{
  "d_expert": 480,
  "balance_bias": false,
  "vocab_size": 39045,
  "init_std_o": 0.0,
  "beta1": 0.95,
  "beta2": 0.99,
  "warmup_steps": 106
}
Below are experts of layer 8 (counted from 0) of a mixture-of-experts language model. Rows are named router (the router's row for the expert) and show model dimensions 320-383. Each number is 128 + 32 x the weight over its row's rms, rounded and kept within 0 to 255.
After each expert's rows: "gets" lists some tokens that make up at least twice as much of what it gets as of all text. This comes from a sample of Wikipedia text that the model never trained on. Tokens count by the router's weight.

# expert 12
router [130 101 174 170 140  66  79 137 103  97 119 128 116  88 169  88 127 124 161 116 120  67 130 120 122 155  87 112 113 139 117 158 161 139  78 102 112 145 113  76 164  95  87  90 116  76 115 156  94 142 106 100 149 168 117 178 120  62  89 171 101  87 166 118]
gets: "| ", "; ", "—; ", "/ ", "%; ", "m"

# expert 2
router [135 121 127  36 147 131 133 165 129 173 128 139  89  97 232 162 106  49 182 185 142 129 133  74 122  80 166 138 117  81  89 125 134 123 137 124 131 116  84 161 149  92  86 128 130  98 180 159 110  81 176 133 173 207 147  65 181 151  91 115 165 149 139 128]
gets: "a ", "-", "an ", "first ", "one ", "two "

# expert 11
router [116 127 121 120 163 151  84  76 125 131  95 159 133 117 145 148 130 101 129  83 132 132  99 106  80 141 181 102 174 117 162 171  93 115  82 118 144 118 142 196 223 104  97 184 130 147  72 123  93 133 144 139 128 107 127 177 113 134 162  92  87 120  94 125]
gets: "==", "===", "of ", "the ", "== ", "and "

# expert 13
router [159  83 110 134 111 143 121 138 156 100 149 119 124 165 105 104 195 119 132 127 149 107 127 173 200 189 136 137 150 153  87 116 103 156 192  95  91  99  96 166 115 139 149  96  90 129 207 161 161 107 119 101  54 129 136  78 147 146 110 174 161 117 107 114]
gets: "was ", "is ", "as ", "to ", "with ", "by "

# expert 10
router [113 157 114 124 147 166 167 138 119  85 191 127  94 117 106 128  37 161  86 163 152 158  74 133 155 129 149 122 149  56 167 124 145 136 113 158 142 116 143 104 160 198 175 144 151 100  88 129 126 147  92 138 110 119 160 148 144 118 117  88 124 102 121 197]
gets: "\n", "- ", "\n\n", ".", "202", "Born"

# expert 5
router [119  90 122 174  74 137 164  81 118 165 141 125 104 108  76 150 119 163 128 109  87 192 115  94 117  99 152 128  57 163 148 158 117 118 111 140 151 163 114  89  82 102 128 155 103 159  90 149 138 136 125 184  59  84 102 164 154 210  95 229 112 160 132 126]
gets: "|", "'", ".", ")", "e", "j"

# expert 3
router [175 148  68 185 152 180 151  94 105 116 165 133 137 186 140 121 146 162 142 148 124 144 150 136 127 105 112 153  90 147 164 116 107 119  76 125 138 129 158 138 102 118 141 154  78 109 154 141 139 118  89 109 177 151 153 107  93 145 115 110 108 166 115 108]
gets: ". ", "\n\n", "\n", "| ", "- ", "). "

# expert 8
router [127 179 142 201 101  97  99 110 150 120  78  98 211 175 135 161 149 193  80 104 115 125 118 108  92 186 101 154 174  97 139 107 128  77 137 142 139 113 122 106 117  96 177  90 175 133 163  94 111 131  65 125 146 138  97 132 142 125 135 189 116 125 142 194]
gets: "in ", "(", ", ", ": ", "In ", "– "